Below are experts of layer 2 (counted from 0) of a mixture-of-experts language model. Rows are named router (the router's row for the expert), gate (a neuron's input weights, with its number), up (a neuron's input weights, with its number) and show model dimensions 0-127. Each number is 200 + 30 x the weight over its row's rms, rounded and kept within 0 to 999.
Before each expert's rows: "gets" lists some tokens that make up at least twice as much of what it gets as of all text; "mostly gets" lists some tokens that are sent to it at least half of the time. This comes from a sample of Wikipedia text that the model never trained on. Tokens count by the router's weight.

# expert 39
gets: "-", "|", "mo", "Se", "lo", " •"
mostly gets: "-", "mo", "Se"
router,218,186,197,154,258,165,198,180,162,189,186,202,201,223,150,196,251,177,181,134,233,273,249,201,204,223,178,209,230,239,228,193,177,139,173,197,253,164,176,219,192,217,208,146,157,176,197,183,165,271,234,240,220,189,238,178,239,191,222,160,217,232,221,213,172,198,219,173,190,230,226,160,246,213,253,241,185,169,213,213,186,211,183,226,185,215,184,213,148,229,209,189,214,192,186,214,160,190,184,195,233,220,181,223,207,229,268,168,190,196,209,188,224,134,210,182,133,162,198,234,174,172,218,215,173,187,161,223
gate3,201,212,188,286,197,230,206,243,209,208,206,218,224,252,195,225,206,177,155,225,223,213,155,253,215,131,215,203,228,246,233,219,239,150,251,158,189,206,209,243,185,245,196,216,239,257,176,245,177,137,171,222,245,238,232,145,191,229,226,204,217,164,170,173,195,197,220,222,151,162,181,179,203,245,209,215,166,199,184,225,197,272,204,206,204,199,204,204,237,201,204,177,155,213,193,204,177,190,194,235,172,235,219,172,199,187,242,213,218,216,130,174,178,222,227,238,219,231,175,182,192,236,139,198,211,193,210,192
up3,221,228,167,151,195,178,176,191,235,209,166,155,197,217,211,205,211,179,196,211,211,193,175,212,190,204,216,221,203,196,211,230,193,166,207,202,191,209,234,194,208,261,155,170,200,224,153,204,193,160,163,173,161,233,269,187,232,181,166,184,211,207,230,164,200,135,215,167,242,167,199,212,174,215,269,262,210,200,229,230,240,177,203,220,253,232,196,194,245,243,237,173,103,122,271,178,202,197,216,235,188,228,208,234,222,192,212,170,200,212,187,185,244,197,181,209,244,215,213,177,232,149,161,182,228,170,202,223

# expert 22
gets: " 0", " 1", " |", " 2", " 3", ")"
mostly gets: " ENG", " FW", " ITA", " FRA", " MF", " AUS"
router,201,198,199,248,223,175,211,185,202,179,183,208,201,124,181,182,218,221,227,194,220,240,202,185,196,205,163,249,198,240,143,159,157,202,286,254,247,177,142,221,202,221,225,191,147,198,204,120,210,229,240,209,230,156,173,188,205,225,221,201,209,191,183,209,127,164,178,123,202,175,200,187,214,201,267,180,225,226,206,198,152,201,263,195,232,212,181,147,154,227,214,202,215,176,227,209,199,243,194,225,161,220,229,203,169,204,236,192,205,208,199,179,195,208,143,169,175,203,192,195,170,204,235,181,165,226,190,195
gate3,164,231,249,236,213,135,220,173,251,165,244,229,205,138,182,258,151,205,169,189,233,216,214,177,223,180,191,228,141,188,183,209,173,213,211,201,150,207,192,237,166,192,155,131,217,180,221,202,214,175,104,177,191,238,207,229,173,211,250,142,201,183,168,193,205,219,184,153,206,195,201,187,171,226,227,203,184,199,219,192,182,227,212,213,223,175,142,223,138,207,221,173,217,166,212,202,189,168,203,213,202,183,210,149,178,213,214,230,234,212,165,242,242,187,193,216,218,216,218,204,178,276,164,164,206,237,212,202
up3,143,189,208,184,216,184,254,195,167,138,227,197,196,177,207,241,182,170,192,174,200,195,171,160,216,160,272,194,258,234,164,245,198,229,155,239,192,191,208,164,188,201,182,184,209,179,185,210,212,177,224,205,176,186,198,198,174,220,161,227,181,207,156,219,141,211,201,191,169,202,198,165,150,227,201,181,216,200,281,258,202,155,230,246,226,181,172,205,188,237,256,207,161,166,187,171,226,216,196,188,220,252,190,190,174,229,160,168,237,210,190,202,179,211,271,213,221,191,201,233,238,194,184,218,219,254,113,200

# expert 6
gets: "|", "%", " |", "°", " all", "″"
mostly gets: "″", " all", " All", " UTC", "%", "All"
router,203,170,268,199,201,190,186,189,177,168,158,133,157,208,142,143,245,211,171,193,184,224,191,220,166,214,233,209,175,196,173,186,198,228,208,195,315,202,189,249,202,220,205,205,180,184,248,212,217,272,261,221,230,171,211,180,239,211,154,224,189,205,184,233,137,218,211,213,217,230,165,202,212,187,190,207,215,228,197,174,215,217,232,201,213,212,200,215,217,197,228,149,204,173,200,222,214,208,171,208,168,206,199,211,193,193,221,196,170,203,188,140,230,154,199,216,134,214,215,223,240,245,155,237,129,179,156,202
gate3,183,226,211,194,174,219,192,194,156,243,183,246,151,201,194,167,208,228,210,160,192,180,141,172,192,190,231,193,172,199,152,167,209,163,288,190,199,215,195,189,179,223,224,184,142,220,250,246,146,188,155,203,263,174,157,172,173,188,152,205,178,217,184,232,161,235,209,199,273,215,241,270,213,211,185,163,249,192,163,189,207,199,211,235,233,143,200,235,192,211,180,224,151,153,237,145,227,203,180,222,196,198,206,216,190,192,218,210,223,168,190,170,272,202,203,240,190,199,185,202,208,170,215,210,210,224,211,231
up3,194,212,224,238,207,200,195,175,155,182,169,183,197,232,164,208,205,201,203,234,188,178,171,189,237,166,261,181,167,175,148,134,188,200,259,205,247,243,151,204,158,205,255,229,139,226,173,185,238,247,234,196,203,199,222,212,174,194,220,231,177,194,179,177,173,197,216,219,147,203,222,181,197,266,144,182,220,256,189,195,174,174,234,191,202,201,203,288,204,266,228,154,211,175,222,237,227,197,197,201,247,226,211,169,172,198,204,166,172,187,211,169,236,207,213,170,198,224,152,215,189,223,146,215,202,185,149,195